config = dict(
    d_expert=96,
    moe_layers=[2, 3, 4, 5, 6, 7, 8],
    router_score='softmax',
    balance_loss=0.00502,
    balance_bias=False,
    router_z_loss=0.001,
    init_std_router=0.0181,
    lr_router=0.00178,
    optimizer='adamw',
    beta1=0.9,
    train_tokens=515900000,
    max_steps=7873,
)
Below are experts of layer 6 (counted from 0) of a mixture-of-experts language model. Rows are named router (the router's row for the expert) and show model dimensions 0-191. Each number is 128 + 24 x the weight over its row's rms, rounded and kept within 0 to 255. Numbers have three digits each.
After each expert's rows: "comes after" lists some tokens at least twice as common just before its tokens as in all text. This comes from a sample of Wikipedia text that the model never trained on. Tokens count by the router's weight.

# expert 2
router:141088148163140099177146146113136137126143136081141112141116095123142114103135142174150137100126102162115118128133107103133122137156097143083162127164126122125165121113103114128108137134090107139130114111122135120120158165147138108105148111115081143129087114139100125148087084114169148153164085128118108150078118158093132133119162144128167119147131093083137134073152181132160109108139129081095089136170133100134157133130164093077149172131141100125094111122134138089168143119113121150135137098167129174119147116120146137161148099118080141101152110132123116153146132154145118152
comes after: "201", "200", "202", "199", "198", "197"

# expert 29
router:134119158148165092157132136108137129127158126082128115130121105103115137135129167115172158086108122119124151112104081130137159134113124089122176103147108122145143098107102093107079171112103084146092124105176138105108164145161154136094158122100123140082124086073105117135111105110157125145133118132131124133078123177118107156144145128084144159124147094086113144127169168118159148112142124111123128136151176134149152143095172136131145152127143117122130098133147132112156123111086134141161178090132101161140120107083127112173144154123094142121118122096099104135145152135134114131
comes after: "the ", "a ", "as ", "and ", "is ", "are "

# expert 43
router:137083170188121146145124144135134105155145076127112120132113129103119147089099149106142132103110121125112156104070118117152148171143103135110117113124141131117154154121101160099136150118099126097103098112142118145098135139150158104115173099113104140121126097120112161131116151118139128164174080125135100126084148137102091174103138173130129119134139094112093121064147138156143136095150084115104120153139127137163160131124114123096148110133160112157106122139109152111114116133123149160130162109110103169122156094095175134130182162090102099132148137140138130129182110163138099136
comes after: "\n", "/ ", "|", "(", "m ", "} "

# expert 30
router:137096179150160126175151125069116156159148166096160105133103117119102129098122161149119147102146088144099127130138110154154130163131083111118122099145144132099142130133122138122091160105131125142104101097125127108095115157161141128121187071098098105152133134111087155182133115115148133149145110095136095136102127124115110155133120167084150150140141119125118148135147153133111123150157116136106133148140169114164146180120154112116120124144116135181085109154127115077143141133137098141142130135123104122135128074090156152119133123107079140087133118087141132097149115174121091143
comes after: ".", "/", "% ", "|", "'", "income "

# expert 31
router:166077195111140104147137129131107162122157079088119117160114097114115153116116179102123151085072125112106173108111129107138145155144112121133160060171165125107142119144106148113133151098119099152111102139162104131080126156172148145094158082138138117135140106079133135121117098125152127133154106118111073131119161145129115142102126204099105113158145130143132153101118128152160110128160092136129107123132135114141121118124142113117155134161156102178151118137144130116130145115112110128134142134145096122140169106105136146140140108084106110114113115099127113145129152168129118101
comes after: "the ", "a ", "and ", "-", ": ", "\""

# expert 40
router:167067170153131085149102122129108161148140123116147102127126103111108131115098161131123147091089112151107125117125108096137166120129096119114156117152148121114182108143148113146125160089073117125109135127119124121108134197134134122117158107138127162155119137109105130151122095117146133141145110125102092151099137162114128139121157180066146131161126094103079146096140173119144124133134099101122094153154138072137166148124174106078115137154157107145119124127134167110172159117139100153146159100149123123099148102087160132115129141111110126123155136131125120124152116164175117125
comes after: "| ", "–", ",", "$", "200", "-"

# expert 4
router:173116181146136110160152108114125134134161121089122109144101092121146145107116169135148153106093120134124114107147123112172170153141076135118140099122152107104156139092094118135132159116080144101109100096164109104099151179157137135099170100126102156144115125104093162192103107117141134173141098086160105152109147109110128148132145165101164124146129123098103163108143174156142109132155118125120095134156139098154154143107124137114155132152116105129076108139126135097133127124109110138153132103160106095157143104100158147118133137121106130097165119101130086111158156156133114141
comes after: "| ", "(", "- ", ": ", "″", ". "

# expert 76
router:126133150134124102140138159076131132137135128115122126129084113110143163108090160122161126115130092165125134084109132101145145163179094112114153107110140099118133113100101128123116190080114132129089097110140095079125147162194134098130187084095112181128113116154137135151116115089109148108140095126098112135111155136089133173113152124116154137132143111084111148096141140154136119125168094095101105142127139129153146122147145129125138165134178122135135119146122166108163118128104119161135155099135112174133153099130151171148151141084111088104167110111128114125145126123131124131
comes after: "\n", ")", "|", "- ", ".", ";"

# expert 12
router:128116147129138110141161123115140148133169143123151111162080092109103136087102136145122146117071123126118121070105107129165180164120129127109153118142118134125152113123093133143080144118124095131108120087139107139110154141162141133104164115141110152113109125124099139127099108094168133160158107113092106185056129146089103133114156141118147133145147089105133166101170148126138101112150098135107079135159161111163167166085155115115125163151147119138114118130135135109136145098131103138148157103127105131154158132111134142157154171120099108101147128113098097088147106132164096132
comes after: ", ", ". ", "However", "time", "that ", "), "

# expert 11
router:142098162132157125119134160137109147156145120125159130150145103099117156124108179133109168101102101166121159095084084139132180144132114129110181115147101092110146116136092130127134137103079125133118103105135118124077160172117155108124142126140097106152115104111102143151102087135128131135126092141092094160114145131111099149120147192104161148146105080116103149077133113143112108127154119100125126128175143122148148132111129121096140148122133126147114072152115141117136157127136104149143143098144128144146138122108134123187133159116084099107152116084090102121120120156159083166
comes after: " ", "% ", ") ", "0 ", "1 ", "2 "

# expert 37
router:149124135139157097149128147096132143137151116105153084128104101117141153108097135121142146082087099160118150121121091118128147155140106094130108130183122118111140115100101114144117135126101100127106115130149137115118144187155139096095156120135113144105096101144090168147118099091130131139150104108141088143057163138104109131106135154120111165163126126102102158132138144157096117093138112128123104170144152107166146182136165107115137129152162086136104108147123160123164145098120105157148140108157127123132154131129156117162185169096092111113159083133087122148131102148137105159
comes after: "'", "of ", "in ", "on ", "to ", "for "

# expert 78
router:125081148145129109172160118089150157143152117100142103155119127087149167098109126142139169117074114167098157097096116124126144137141124084100117081153139118104142101116086146108124150105108106163108101105131116095078146163144174116134169123134124139106082123081098166157114122126155143102139137104112114151069165157131146128112149149116170131125146092119153154126138159133140132109147142110124091157139146132134168138130159125112142150152168114140103119149134157082177131082120118115148151103140104131121154089096127116148154142105099137133137099123102132140155118160157116109
comes after: "his ", "s ", "her ", "their ", "its ", "the "

# expert 77
router:148081153173153121160148121149162148142187136132172117148120086077110119136100176149121170104111069183136111092113115109121135116187085128135155133152120115131156118072103143138085154123096127151122110118113120107094139130183128099124142139136104113152130116088128147135117122128140152179157128103110108131079133121116119139118159159111142142144123064108132138090132156114118121093139138125116089149157120109111141148123125110115148170152150114134110125143143126092147129114120126148174139131134131146097122111075128145140148141116119084116167151119117102127159123132157088149
comes after: "–", " ", ") ", "1 ", "0 ", "3 "

# expert 25
router:148114143152173112160136110100142140116161119083113096134113118128110130121107142128159129082110096128103164140132104117136129135168115111105115114139137121118148079098093133126083144146081113139104134115138114106108151177156117132108170110154086142136111100111097135150110075095148153145160068126173088147068139175113120166118149145115134149138133108093120152128158154134108137116125101114107117162139152138140163148126160119124129143187146105139123095156133156121195165117104097130131170117157102150105142084095141133138166133106089134102154112135113115140139117142138117138
comes after: "is ", "as ", "was ", ", ", "with ", "a "

# expert 28
router:154111147183142112145145131122141135114148149097119107118108137107100122127101152112171142086105111124105168121135088121131144131143126096108121109137128117132141079086094122135092143143077133153124137100160122127103153163137128108096160118145095130126123098104116143152113081103134143170156088133166100149078153140104085134118151137104146163134160090095116167123133148138088132092136103119112132185154163125141169167100159125132126123193140119150104104148141155125173152129112117144119165119143110152120147096089144137140179151094073128108145129124114121134163113114112131158
comes after: "is ", "as ", "with ", "in ", "was ", ", "

# expert 38
router:138146205139116072134136121086163129150127106118134117151105122153078126170092151107116156114091081152092128116137143093184176151117095110108129088101138132123118093117100140124083174130085145127133140114145145093098148140135125115129130082140112162140155130114118132167107133137126124187129130113150115145107162106111120151141105141117172137145134100126100175111150159131125106138134101121142110158138183149116129150115133098123158115148125114150064112124129136135104121116112120126121154098155105120132159105109149129131154171119080119104153092133096112110139138143173109151
comes after: "| ", "- ", ": ", "(", "\"", "Warner "

# expert 14
router:140143156125140106157142124081147141159138139144134118166105126110138153132136178157166144103085136140103130125114106125151137142160113062128159133139119106092124077070111137103126148101117116154128138127153150109108131173134155114127163113103095145131109125120111180136103119083145139127144094099105082135062132110123121172115167166110148144158112107101154156066137186145097108090126113109111106136133130108164170142146151100098136154142139109152095126139127143103145148105099095123141137105149125140142131120128126176153138142127107129098156114108099117118164124141170100114
comes after: "\n\n", "==", "== ", "\n", "Title ", "Year "

# expert 59
router:125099148171116148160134157121138143167188108116149126150121137085101124112130151132133152096084084159095176102109136106163128145147101098127128124144150139096152103100129138130108151124130119163105108077147117145127159154147138089118135088126086149115116123117082145146108123134161164157164126105099086125094158122097110162100144154118154120156149111113122122103153114154166116115149093079116097157170133128134155171085137117113124139133140104132120085135105126126126112115112137184141136120133106166111140122072154149165129112098102090093136137121112127123138101154162101152
comes after: "\n", "\n  ", "\n\n", "|", "w ", ") "

# expert 57
router:141104179174149123127105147119110142151173133084132134127108129121101147130128135139131200118130082143104168126074083124100112149148094100145132118141142102100126112119102123119084124113076130138136107097162111145124120167112155113085164106145074112118096106092111150159111107125125137117150108133139114149114121111128172152106140133108156171157177082113103142094126122145160113109138136088134153155156155122147162125146135134112150151150181090145115108161103155126151139132120114149107151112107104126117140096099149122125147128089097093112134148131094132103132136148157101176
comes after: "the ", "a ", "100 ", "sq ", "-", "mi "

# expert 34
router:147123158145168132146130127129159149129171125095141107124097106100131128120116141131148165109107118131092155136094094123165147121169115086117122119125143126119145130076139136143095164115113095105120100089151108096118156119159164120129158115139111150131080087075102148121100131109144130136159094111115130159081152166115122156113150140115133166157138095095131156108125114172130087110173068105070134162120159125165152150116145149102149122133161146143098111157120136112143130131103103148139151121165121160147163103069135178115151130111125127102143104128108112109138111149159108156
comes after: "It ", ") ", "it ", "is ", "which ", "There "

# expert 27
router:155081156154125143146122148135129145144153151121155103123124112101131110116103137165153163117131075119145163110113091107137134129146108141140133121169135127134133123071085158128122137126068154131141113095100100112112114184153141112110136123119080136121131112095124143159114114083155136162136078135125068151054134156114100144115145139094155122158136077114121149124150177116171117098139127103076107163160144112153185140142127117117143136162152113141108106147104134070130105105125129135126121131136109146138118104119162134152112107136135124117163137135105104127146132135157089172
comes after: "| ", ".", "–", ",", "1", "2"

# expert 73
router:137095170139152125148171125126147145131162116060171128148123111117116161115099144145107170121087079143123157108098089095155124160161122086117147108157170112117166123096083147124104144100076143144135083101155090109100154154152162111125143085134101148116079131090128133128113097089145144142143102105154126151079114140123126122128148139118176159135168096107119124118125132137145113117160148118125134126128149107125178130127174128104135149116183114138116127149124130095151123112093099144125131083149123161115149100108130150155134157095138114104131126099121124146156118139157113145
comes after: "the ", "a ", "The ", "was ", "Historic ", "is "

# expert 41
router:149101147160151129156131131093139124172135118111151102167118107108123169106108145111145162087134122132113132134115119108142146177171127100116127116160132098078145121137095122119124128095107119116112127118160134141116144159165175101109166100140091149108064097121083120125091132117167161164166081117109107143072149116115115142095160152093162166132130099089118136102174160153138121119147107126110113146150140133134142161096113126101128131142125117153130126137118154122135127111107123149146137117128103181132136074086176151175154126111096099112171122108135124136163104138150115134
comes after: "\n", "9", "8", "7", "6", "2"

# expert 66
router:152123172132134072137129142119128125146129127111169109143129106095114137122100162148138139094057110125111132079131085117142154139138127110101160106145175147128144112106115163128142149133115095148109162130134125131110113159172182110074148100163139127103134126130124160153132083106149131162145118119098113100121160157105113129072124162143154113171104108109158114113163144134146109095153091147132071144140108095164146178104120110143138123131142086144114118135149125125110117103106130153129154089128068152146152093115112122146149165103108131092126097105126136132140116163144091126
comes after: "the ", "of ", "The ", "and ", ": ", "\""

# expert 35
router:161103166151159104140091147112131154145167128105135082149123114107113139135119153152151147111135099135107155107105135107123141142149085130110160133139121136139168103130128130141122135112088109120113117067108122107083114189178118132112134135158116150104132133118084137169125133092169131132125104119105086156081127122090115141106183169114142147137147088125129167073155172128104127132136117090113096130140128120158165176103135131118139134172151115145123122126126140126134140100129119148159126088141105121117122106083186153152159149099131114082128107122113089102140133172156104149
comes after: "| ", ":", "3", "1", "2", "4"

# expert 32
router:161079174132145090152161131102113148156119121118128095145101106107109161093114159115124143080099124152100132131104098110177148131119097117122138119167122095128161095117130089155114147089076113146079100109136132097108165169133139123109148113128128148132124118115115137156129088120146157145126074117124109180091145137108114130125171149107136141148147085131106120071143157139149147130153122109119121133143159096135168151127126100084151154147166104160112109122112149096159165118114100151138149098143110162120162118120170137142159144113084129123126104112129125151166139114176130135
comes after: "(", "in ", ", ", "–", "In ", "| "

# expert 60
router:161119146167165087147133100114127156142168121090139097145081085109130107154093148098170177099127161122111162116108090118151153129132095074127143113114161126111144114101140128148102169124111097121100122098162113107121154128167148106112166105121110141111120077079094133112110118101148131159163119116117097123087149178098118151110145145125167150131133108100120152115143151169153140096152087111115107175124159133158138161108149125113142133144141148147118111160142127115136145114106112148149152118158117157147147091068127144124156124102120128121118087125100101148127134141145122171
comes after: "was ", "it ", "is ", "he ", "It ", "He "

# expert 0
router:191075191163122102167122129120135183145145111110137106155123129111113142112096141126121157113128101137113133106125131128151147117149091160121166135147120114117145095127115119148152153104080134119125108077089094137113140146178142105123147103121112138152074121115118108142123107123139139114143104118115145162079107124101125137130161187095144161150130103114103141075147143116091128130141132106090093123148153107126140143122177113118122145134147083125123124131121164095167164100120121174162125090135115159132129119115190163128133139124127102101125130092134110104150099175162144125
comes after: "°", "′", "N ", "″", ".", ": "